Below are experts of layer 9 (counted from 0) of a mixture-of-experts language model. Rows are named gate (a neuron's input weights, with its number), up (a neuron's input weights, with its number), down (a neuron's output weights, with its number) and show model dimensions 80-159. Each number is 50 + 15 x the weight over its row's rms, rounded and kept within 0 to 99.
Before each expert's rows: "mostly gets" lists some tokens that are sent to it at least half of the time; "comes after" lists some tokens at least twice as common just before its tokens as in all text. This comes from a sample of Wikipedia text that the model never trained on. Tokens count by the router's weight.

# expert 118
mostly gets: " get", " be", " gets", " he", " finally", " she"
comes after: " he", ",", " He", " and", " who", " was"
gate0:47 71 32 48 82 40 43 44 15 71 33 49 54 37 73 54 42 28 44 33 47 55 39 27 16 37 38 29 37 81 62 68 43 66 69 41 43 46 43 74 47 42 51 32 48 45 61 55 18 79 28 37 60 48 66 65 35 52 82 38 31 59 53 32 52 42 41 59 66 67 31 57 59 43 60 50 56 43 59 40
up0:59 35 30 30 62 65 68 55 42 62 28 18 54 32 49 52 50 79 55 33 47 56 00 49 89 38 68 45 26 61 49 43 48 56 60 40 57 34 73 51 33 59 18 45 40 35 40 51 22 39 57 32 36 72 68 46 64 69 50 38 21 42 29 60 62 71 53 42 32 35 71 64 62 50 49 48 48 51 64 56
down0:44 38 35 48 58 52 62 42 46 47 62 57 71 62 23 61 40 34 46 51 46 31 30 77 52 49 26 60 50 38 33 46 56 53 60 45 41 78 00 55 39 39 52 50 57 45 64 53 73 62 65 49 67 56 33 66 46 32 77 49 38 31 36 54 54 52 59 36 59 44 49 36 33 75 56 45 54 61 48 43

# expert 106
mostly gets: " and", " but", " &", " et", " or", " But"
comes after: ",", " and", " well", ")", "s", "\""
gate0:53 67 56 48 49 47 47 55 59 35 50 60 42 63 39 99 40 49 57 66 43 42 69 55 32 36 81 69 44 34 58 36 55 69 48 58 41 62 82 68 56 39 45 44 49 44 67 39 62 23 10 48 44 50 46 32 59 44 92 35 54 37 03 60 38 74 59 48 28 69 19 67 46 45 58 42 32 64 65 34
up0:46 57 39 60 19 47 40 68 63 00 57 76 47 53 37 53 59 57 23 76 69 43 45 44 48 56 64 50 46 44 53 44 56 67 34 92 28 25 53 62 35 56 34 53 54 55 54 37 47 13 41 42 49 72 54 16 57 88 72 59 35 38 39 58 70 67 64 40 63 66 56 31 21 59 40 44 71 37 46 70
down0:69 28 53 65 54 53 56 45 51 78 55 39 38 61 55 43 66 56 37 38 44 46 39 48 57 67 52 11 34 41 58 38 74 38 59 54 54 61 58 38 53 31 60 69 41 67 11 28 52 59 33 47 48 38 66 54 65 41 45 07 50 55 55 66 84 68 55 51 57 43 62 57 61 31 61 66 12 52 60 49

# expert 24
mostly gets: " second", " third", " Second", " First", " fourth", " first"
comes after: "1", "2", "0", "6", "8", "7"
gate0:68 36 57 64 49 72 66 51 48 30 58 52 59 59 14 32 47 38 63 30 43 53 21 30 51 67 54 52 12 28 47 54 40 60 46 65 42 50 54 65 53 53 40 72 65 66 53 34 53 67 40 54 72 53 37 56 37 50 37 37 78 73 60 52 31 52 61 60 47 54 32 43 81 37 58 78 53 46 58 42
up0:75 16 56 71 45 59 36 13 65 36 52 49 31 61 48 36 62 18 34 44 76 42 52 51 71 41 68 61 58 58 61 47 38 61 40 34 34 62 42 27 55 50 32 40 73 42 59 45 43 17 26 41 44 43 37 52 47 39 43 61 90 54 56 53 63 31 82 51 23 53 37 31 40 41 22 60 29 41 54 20
down0:44 72 57 91 69 54 76 37 32 30 76 52 43 40 39 38 34 24 97 52 36 70 68 30 47 44 50 52 22 62 83 65 63 32 53 22 29 51 44 37 48 46 38 30 32 53 50 26 37 70 61 43 74 71 45 61 32 53 79 54 54 42 29 48 55 31 45 58 16 32 53 44 48 65 73 46 19 42 70 38

# expert 10
mostly gets: " S", " V", "-S", "S", "-V", " CS"
comes after: "0", " (", "9", " his", " \"", " their"
gate0:68 47 18 39 59 40 35 45 35 66 20 56 67 47 61 23 64 35 45 57 72 44 70 45 39 12 60 51 41 46 64 53 21 43 31 58 39 49 47 61 52 44 68 56 35 56 41 23 57 61 42 31 33 38 57 46 61 76 19 40 68 69 54 63 59 30 41 49 44 39 53 60 69 64 38 46 36 47 50 55
up0:39 38 78 60 39 39 40 72 34 52 48 32 40 35 21 54 56 52 56 35 53 76 47 40 56 45 71 71 63 52 37 56 40 74 27 59 45 44 56 59 41 51 11 53 43 54 36 54 32 54 23 33 49 49 57 53 59 47 21 64 88 54 56 50 47 26 42 40 59 56 79 42 52 42 64 34 54 35 47 67
down0:47 40 49 42 32 56 58 39 51 61 55 46 53 45 50 32 42 66 58 53 65 46 11 69 75 46 27 72 64 38 49 59 49 55 67 33 44 35 69 45 46 38 56 61 06 33 51 08 35 27 41 43 44 26 41 57 64 38 48 55 36 70 31 51 62 36 45 48 63 53 41 42 46 42 59 00 51 59 65 38

# expert 115
mostly gets: " FRA", " ARG", " CZE", " ITA", " GBR", " CHN"
comes after: " |", "\n", " by", " |\n", "-", ")\n"
gate0:99 37 30 44 19 66 38 38 20 53 76 38 52 47 80 51 42 51 69 41 68 78 32 47 55 69 59 54 15 35 26 41 42 48 57 70 60 69 35 72 52 31 62 52 48 36 65 64 35 65 67 63 67 51 53 51 69 49 29 39 58 67 20 56 41 35 62 27 51 35 67 51 55 71 42 27 45 47 49 81
up0:26 47 40 45 25 60 44 33 59 52 56 59 77 42 44 47 68 61 74 33 54 69 45 41 51 56 03 64 41 62 63 38 14 38 64 84 58 37 54 63 28 09 38 37 61 58 36 47 71 56 48 53 40 47 33 41 39 38 67 50 62 32 36 59 44 42 67 32 66 52 73 84 38 48 36 51 31 64 62 54
down0:55 68 32 33 40 83 52 88 58 46 54 22 76 28 41 52 42 47 61 54 68 50 36 39 41 39 76 48 67 70 49 55 57 62 54 73 37 53 61 76 55 51 85 57 71 40 37 67 48 51 78 79 35 30 44 44 53 43 68 37 54 26 47 56 50 43 43 61 41 59 67 26 50 65 66 60 26 80 45 48

# expert 23
mostly gets: " MPC", " JPL", " FW", " Pts", " Apps", " GF"
comes after: " |", " ", ";", " (", "|", " ·"
gate0:70 29 70 37 48 37 40 62 40 55 62 60 63 39 41 65 33 69 53 63 49 34 53 82 83 35 62 25 57 55 43 41 45 32 23 34 36 63 41 37 52 39 85 35 80 32 56 82 25 65 55 53 47 49 71 19 55 48 28 33 46 26 48 60 39 54 55 48 35 39 80 60 64 47 64 48 44 44 51 54
up0:60 60 49 56 67 28 18 35 49 44 38 60 63 62 43 79 40 47 44 49 57 44 38 11 40 36 48 37 46 36 40 45 53 46 55 55 26 31 49 25 36 61 75 73 32 63 52 62 60 44 42 47 31 56 35 73 50 64 61 60 67 39 76 73 44 58 13 53 88 47 36 50 65 52 73 48 66 41 54 36
down0:33 56 33 62 36 65 56 51 27 44 41 68 64 70 57 56 39 50 27 27 83 70 54 72 55 40 57 34 46 48 56 46 77 65 50 49 37 50 55 52 33 26 74 40 48 26 57 66 40 89 74 43 35 55 51 47 47 60 42 39 51 49 32 58 28 38 37 48 53 54 47 58 36 61 54 43 55 34 47 55

# expert 12
mostly gets: " —;", "Scientific", " Phylum", " Animalia", " Insecta", ";\n\n"
comes after: "\"", ")", " |\n", ".\n\n", "\n", " —;"
gate0:53 44 16 77 53 51 63 22 23 77 85 42 40 50 63 32 52 50 68 49 36 83 62 70 33 61 32 65 69 44 48 61 60 84 70 45 47 59 55 27 85 75 27 54 45 41 73 42 46 46 54 74 34 50 51 23 58 47 55 52 67 72 71 63 57 42 50 36 24 53 58 37 56 56 52 82 37 44 55 41
up0:40 44 50 56 39 62 32 42 37 50 53 54 38 67 64 44 50 48 34 49 43 55 49 57 42 45 47 42 53 18 64 47 79 37 47 71 60 59 55 66 45 39 40 39 62 37 47 45 36 52 61 36 35 63 51 45 47 50 66 19 50 34 46 50 73 70 57 23 51 45 50 57 68 51 67 48 19 87 43 33
down0:52 66 40 54 49 35 63 46 70 39 69 70 40 61 57 31 42 78 22 22 48 48 50 31 72 67 62 30 50 51 48 57 25 75 39 45 20 39 60 47 67 51 52 62 46 19 67 56 48 64 44 64 54 62 76 40 60 33 42 56 32 59 30 13 61 52 46 64 74 48 65 21 62 39 58 67 30 50 57 20

# expert 26
mostly gets: " foreign", " our", " Syrian", " ancient", " religious", " human"
comes after: " of", " the", " in", " and", " for", " to"
gate0:39 53 33 73 29 48 42 41 57 76 57 58 73 50 47 63 54 78 45 39 48 51 77 42 58 40 55 42 31 26 59 31 89 61 19 52 46 35 33 65 33 55 53 58 61 45 48 41 67 47 44 58 71 71 58 48 76 76 58 52 73 51 61 82 43 38 42 82 48 61 35 57 99 48 71 62 78 41 41 38
up0:56 69 52 17 46 48 67 55 49 49 28 81 51 44 45 42 31 70 45 34 44 45 31 50 50 35 41 34 44 63 43 55 52 47 62 42 53 55 52 49 39 50 38 39 32 28 28 50 42 45 67 34 25 65 49 72 18 51 44 65 44 44 34 61 57 34 42 41 54 30 36 66 58 60 42 32 34 52 52 37
down0:65 54 58 48 69 44 45 56 42 65 64 77 73 87 55 46 44 63 53 42 42 19 34 56 43 59 41 47 30 32 43 58 55 68 53 49 80 48 35 37 53 36 29 57 88 47 39 45 78 57 34 79 73 45 97 79 70 59 67 56 40 41 13 36 35 54 53 46 28 34 64 31 43 39 55 55 41 55 63 90

# expert 81
mostly gets: " ran", " went", " run", " grew", " break", " Swing"
comes after: " |", "|", ":", ";", "aged", " |\n"
gate0:57 42 17 64 36 48 30 85 70 44 59 97 61 64 34 86 65 35 56 44 40 55 39 66 34 54 41 58 34 49 48 69 70 37 34 47 47 53 55 58 63 41 17 45 53 43 49 09 63 41 48 51 48 59 48 47 61 50 65 61 51 48 12 52 46 64 34 53 62 56 43 64 63 65 50 51 23 52 51 50
up0:28 36 53 58 56 47 44 74 67 62 46 71 52 57 30 64 66 82 33 66 27 22 35 97 49 29 42 36 71 62 58 65 80 60 60 45 55 44 48 68 56 38 74 53 33 33 48 54 52 23 27 23 41 32 73 51 63 41 65 39 44 41 28 62 46 76 44 58 55 45 36 47 39 65 62 53 62 52 58 65
down0:30 37 46 51 30 13 47 25 45 58 51 59 37 64 52 52 31 63 35 84 62 53 58 56 55 36 31 42 30 61 56 58 49 74 41 52 44 75 55 48 70 21 05 56 77 38 23 48 48 48 48 64 66 30 62 57 62 56 62 44 48 47 33 70 46 55 46 33 60 40 57 69 27 69 74 75 65 46 63 48

# expert 93
mostly gets: "/", "–", "^{(", "⁄", " or", "_"
comes after: "2", "3", "6", "5", "7", "0"
gate0:54 65 56 39 49 42 39 20 27 59 27 69 49 19 87 71 58 57 62 60 76 42 54 56 49 26 78 42 49 28 42 52 72 66 76 49 72 52 39 29 52 53 51 67 62 19 43 65 67 35 63 59 80 55 67 55 49 54 47 38 62 22 48 23 36 55 43 25 53 43 50 55 59 46 58 60 21 39 73 76
up0:44 48 73 67 37 69 39 27 76 59 46 57 50 90 50 53 44 60 60 41 34 41 41 59 68 44 55 44 29 52 43 44 65 72 83 30 34 67 23 48 56 68 20 70 28 53 67 42 34 57 59 39 65 62 64 42 43 84 55 43 49 44 65 59 46 58 69 51 21 38 63 72 64 64 41 47 55 49 47 58
down0:48 41 46 69 37 50 58 37 57 71 53 77 39 49 59 41 31 80 36 54 67 61 34 34 79 42 40 38 47 69 50 41 66 53 32 52 60 44 62 83 68 47 31 51 70 57 64 58 46 42 50 50 46 61 60 50 37 41 52 45 71 68 33 38 47 67 60 50 70 64 27 30 60 54 45 29 43 58 53 14

# expert 94
mostly gets: "The", " the", " its", " The", " their", " Its"
comes after: " of", ".", " in", " to", " at", " for"
gate0:06 36 58 64 63 17 63 22 42 59 56 38 50 42 66 56 60 57 52 40 39 50 80 44 26 44 27 30 37 37 62 47 57 62 65 65 63 59 74 70 36 51 47 78 73 51 21 47 22 68 56 61 50 41 57 64 50 57 54 18 53 50 39 47 56 60 53 18 27 44 62 49 54 53 20 46 41 50 50 22
up0:51 34 41 76 65 46 68 33 61 61 22 38 62 45 68 39 34 62 42 52 59 46 36 53 36 22 47 28 38 84 59 41 54 56 40 79 76 46 88 50 48 58 56 55 58 52 55 62 45 51 43 27 48 46 45 58 70 48 34 44 29 67 66 45 36 60 63 41 19 70 45 44 68 23 24 56 39 37 56 43
down0:40 34 51 70 53 68 32 36 55 60 41 21 56 28 61 61 68 49 65 47 44 59 59 83 60 48 56 41 57 58 59 50 32 49 33 57 52 61 27 50 32 49 36 87 63 56 49 34 30 67 74 65 48 54 34 65 26 68 76 53 54 64 39 46 63 34 60 29 53 41 43 46 58 88 42 45 64 42 52 51

# expert 73
mostly gets: " years", " days", " much", " well", " day", " months"
comes after: " ", "1", "2", " on", " in", " as"
gate0:61 47 28 63 41 56 55 81 47 59 45 52 44 43 51 54 61 09 32 66 42 63 46 44 42 80 68 60 40 54 59 64 56 49 44 41 55 72 26 43 57 27 31 54 43 45 36 37 57 58 44 67 41 29 73 53 42 58 44 38 62 60 49 40 60 61 58 57 58 63 61 22 33 53 58 22 49 37 50 51
up0:25 63 51 41 35 39 48 58 55 54 65 55 65 77 74 54 43 44 66 55 69 74 33 63 43 52 46 31 19 52 60 78 54 57 32 27 57 40 22 49 69 47 60 52 53 35 59 57 39 12 34 63 61 29 41 57 55 37 45 43 50 64 70 40 45 65 46 56 25 53 87 56 45 63 26 41 57 43 63 55
down0:52 10 22 57 56 43 51 38 89 32 32 57 57 35 52 28 28 38 56 59 40 37 51 41 40 37 33 44 42 39 45 57 39 41 73 73 60 52 80 46 20 39 58 50 58 63 57 62 44 58 51 30 33 09 45 49 30 37 46 71 35 45 61 42 50 35 45 71 70 46 55 62 23 53 52 40 33 55 38 70

# expert 19
mostly gets: " —;", " households", " Chart", " median", " Albums", "″N"
comes after: " |\n", "0", "%", "\n", "8", "6"
gate0:44 49 47 31 39 50 28 73 27 28 26 39 29 46 56 54 61 40 58 58 43 59 51 43 66 47 41 36 37 39 24 49 36 40 61 49 57 61 38 59 65 46 52 46 53 69 59 53 56 68 38 54 23 56 38 50 70 56 60 65 89 52 56 57 47 36 28 45 38 63 74 47 38 49 62 59 33 48 76 54
up0:62 64 56 60 34 62 39 65 17 41 10 67 52 48 72 61 48 43 50 85 52 60 51 41 62 34 64 49 63 80 32 56 42 35 51 59 73 23 39 55 34 53 43 65 41 68 23 52 56 36 21 34 60 42 52 07 74 69 30 51 68 42 67 49 55 51 81 63 39 75 53 43 53 45 55 27 45 37 60 65
down0:54 33 43 36 54 42 34 45 64 57 89 20 30 36 53 54 57 29 56 57 51 36 74 35 55 43 51 53 27 45 49 29 58 59 38 57 53 33 49 42 50 39 43 64 76 16 58 49 43 84 31 50 66 48 40 46 68 55 35 50 52 42 30 56 71 44 79 62 65 53 54 64 32 64 38 52 61 31 47 60

# expert 82
mostly gets: "On", " week", " pm", " round", " weeks", "-finals"
comes after: "–", "2", "1", " the", "3", "6"
gate0:35 62 42 21 23 25 46 49 54 47 63 58 59 43 51 67 52 40 39 45 50 44 60 60 44 52 42 68 34 66 51 60 27 57 55 40 58 39 42 32 78 75 53 52 51 39 34 61 51 00 71 76 39 66 75 45 39 63 75 34 53 31 68 42 49 65 43 64 44 67 42 37 29 37 72 39 60 34 52 56
up0:69 62 58 74 39 25 41 27 55 39 70 67 47 59 39 55 75 38 50 57 72 27 45 20 36 44 66 36 49 28 61 44 55 35 38 56 89 49 61 57 07 33 69 52 42 62 76 42 63 65 68 52 52 26 47 57 43 58 68 71 60 56 43 67 68 43 65 28 74 45 51 49 55 32 38 62 61 50 82 60
down0:62 60 35 52 39 62 46 60 61 54 26 58 39 23 66 52 83 52 33 25 39 70 50 58 30 42 48 65 54 58 24 53 47 53 55 70 48 40 51 44 58 52 60 43 47 48 46 64 38 61 51 46 51 74 61 74 55 09 50 65 64 59 43 29 37 34 35 43 41 34 49 44 30 45 66 51 25 66 68 57

# expert 0
mostly gets: " £", " $", "^"
comes after: " |", "|", ";", "1", "0", "2"
gate0:48 48 61 23 77 35 33 30 73 30 56 48 76 48 42 65 61 39 37 56 44 45 22 59 87 38 63 47 65 47 60 47 58 42 44 51 31 66 37 61 72 33 46 42 49 45 30 31 65 55 39 47 33 79 33 29 31 50 60 49 77 39 41 44 68 81 61 14 53 56 63 52 25 55 62 62 32 77 61 26
up0:65 43 28 50 33 67 38 54 47 67 32 52 52 49 78 23 44 36 54 39 42 50 61 38 51 44 50 35 58 37 46 21 50 42 50 61 71 54 53 44 30 62 48 41 47 49 63 41 40 51 47 00 49 32 58 48 57 24 70 27 36 30 31 31 44 28 27 67 36 21 21 54 58 81 46 51 74 21 65 34
down0:55 43 48 52 22 62 54 88 43 38 46 36 55 21 58 46 53 30 65 49 72 57 64 61 63 59 78 33 65 54 31 48 84 54 51 57 46 48 22 61 64 32 57 43 49 38 37 68 57 62 53 39 57 39 49 51 43 35 45 68 40 60 69 18 10 58 48 85 63 73 46 48 58 62 40 46 50 56 35 41

# expert 30
mostly gets: "   ", "     ", "|---|---|---|---|\n", " Occupation", "|---|---|---|---|---|\n", " "
comes after: " |", "|", ":", " September", " October", " November"
gate0:26 60 52 78 46 70 44 52 52 27 36 57 29 60 37 35 56 45 42 45 62 47 52 57 44 78 67 35 46 49 59 63 70 48 58 43 57 24 41 38 47 57 82 74 57 80 47 69 38 52 61 30 43 35 52 56 39 54 47 64 55 43 61 75 70 47 44 29 58 50 27 77 81 59 44 74 73 47 52 29
up0:49 59 45 62 62 58 32 70 71 49 46 62 00 35 38 50 32 55 62 31 72 59 81 64 38 36 62 31 40 48 71 51 80 44 49 39 49 53 69 58 33 54 66 69 47 53 54 64 86 59 48 57 56 59 46 46 39 60 27 67 71 21 27 32 56 39 52 36 24 64 35 61 55 40 39 25 32 52 64 76
down0:71 51 49 51 50 62 11 44 27 41 54 43 66 45 40 64 63 54 68 31 42 62 50 46 87 41 72 49 76 59 63 03 47 39 57 69 39 37 61 60 55 54 55 37 30 79 57 48 72 59 63 54 30 39 69 47 47 60 50 34 39 60 51 61 31 58 60 44 40 52 57 65 37 51 43 54 34 44 34 47

# expert 20
mostly gets: " a", "-A", " Your", " Best", " your", " Our"
comes after: " of", " as", " \"", " is", " in", " with"
gate0:61 68 68 49 53 43 42 48 53 51 58 72 39 53 76 56 52 61 52 26 55 56 27 40 39 54 63 60 08 62 66 22 56 41 62 58 39 29 40 53 30 52 49 29 69 68 30 45 51 58 57 58 77 39 64 57 64 66 45 62 55 54 62 33 15 50 51 73 63 64 66 35 60 70 76 55 51 51 12 82
up0:60 62 49 96 64 36 56 70 59 05 18 35 60 51 46 58 43 11 47 62 47 63 60 64 61 43 74 74 59 56 57 75 46 59 48 41 58 40 56 63 50 50 36 43 70 34 67 59 56 47 50 45 38 54 49 35 77 18 22 78 54 50 05 31 77 39 54 53 42 61 58 60 60 50 50 42 56 49 43 37
down0:62 52 73 42 33 41 63 72 52 43 57 66 50 62 19 12 36 39 57 53 64 21 66 54 46 39 47 60 68 38 41 33 70 36 40 33 67 50 44 74 21 23 40 75 59 70 57 22 60 56 33 49 58 38 21 44 53 55 50 49 71 21 53 67 51 51 38 45 26 30 46 64 52 86 58 45 40 44 73 36

# expert 77
mostly gets: " Committee", " Team", " Association", " Championship", " team", " Senate"
comes after: " the", "%", " National", "'s", " World", " Democratic"
gate0:26 68 39 44 55 62 54 62 28 51 43 42 49 50 47 22 15 64 35 55 54 66 53 48 43 55 32 60 64 25 63 63 52 37 45 29 60 79 76 53 45 13 59 46 54 40 40 59 34 69 66 39 53 50 48 49 32 64 52 27 48 58 47 38 37 41 77 48 61 23 36 58 76 46 72 33 28 45 64 46
up0:58 34 50 51 52 42 52 49 50 57 81 60 36 41 51 63 39 42 55 44 49 44 50 59 43 48 43 39 09 44 51 20 73 44 30 41 33 44 27 45 52 42 79 35 45 63 64 54 35 56 45 30 62 76 75 50 60 48 72 70 54 39 34 51 30 27 30 42 25 41 58 36 36 55 36 36 57 63 46 53
down0:74 38 59 42 66 47 47 50 32 51 64 56 39 64 45 59 28 70 46 56 32 56 58 47 19 42 28 39 23 67 33 56 30 29 52 42 37 78 57 41 50 53 45 54 49 60 68 43 79 47 31 42 57 36 56 34 52 33 63 74 64 39 58 27 56 36 58 51 37 34 38 60 57 38 50 56 56 63 39 84

# expert 100
mostly gets: "-yard", "-team", " a", " brief", " consecutive", " same"
comes after: " in", " of", " for", " at", " a", " on"
gate0:51 16 15 67 62 56 27 37 62 54 62 57 49 55 35 65 78 40 59 47 57 28 32 51 42 28 42 32 51 37 46 51 52 56 37 55 28 68 56 54 61 55 37 58 89 55 60 28 73 62 54 51 32 42 48 42 65 85 48 40 57 60 54 50 61 63 13 45 57 70 45 62 41 50 41 50 41 57 46 43
up0:66 72 57 63 53 33 72 68 30 78 35 72 42 35 47 30 56 59 43 49 68 24 50 36 58 52 31 67 52 62 72 48 53 53 62 59 88 35 36 69 33 60 69 63 00 24 31 44 50 34 39 75 60 90 47 57 59 65 65 69 49 47 22 37 58 44 71 39 78 53 46 46 45 49 64 57 59 67 24 46
down0:63 23 77 60 51 55 27 34 30 74 41 47 35 38 53 55 53 66 54 54 67 33 54 61 64 39 50 10 72 64 46 12 47 61 78 72 43 54 55 49 42 30 37 44 46 70 61 62 57 42 65 50 59 39 46 39 63 50 42 28 53 50 41 69 42 63 59 51 47 57 64 53 51 56 42 48 73 53 91 52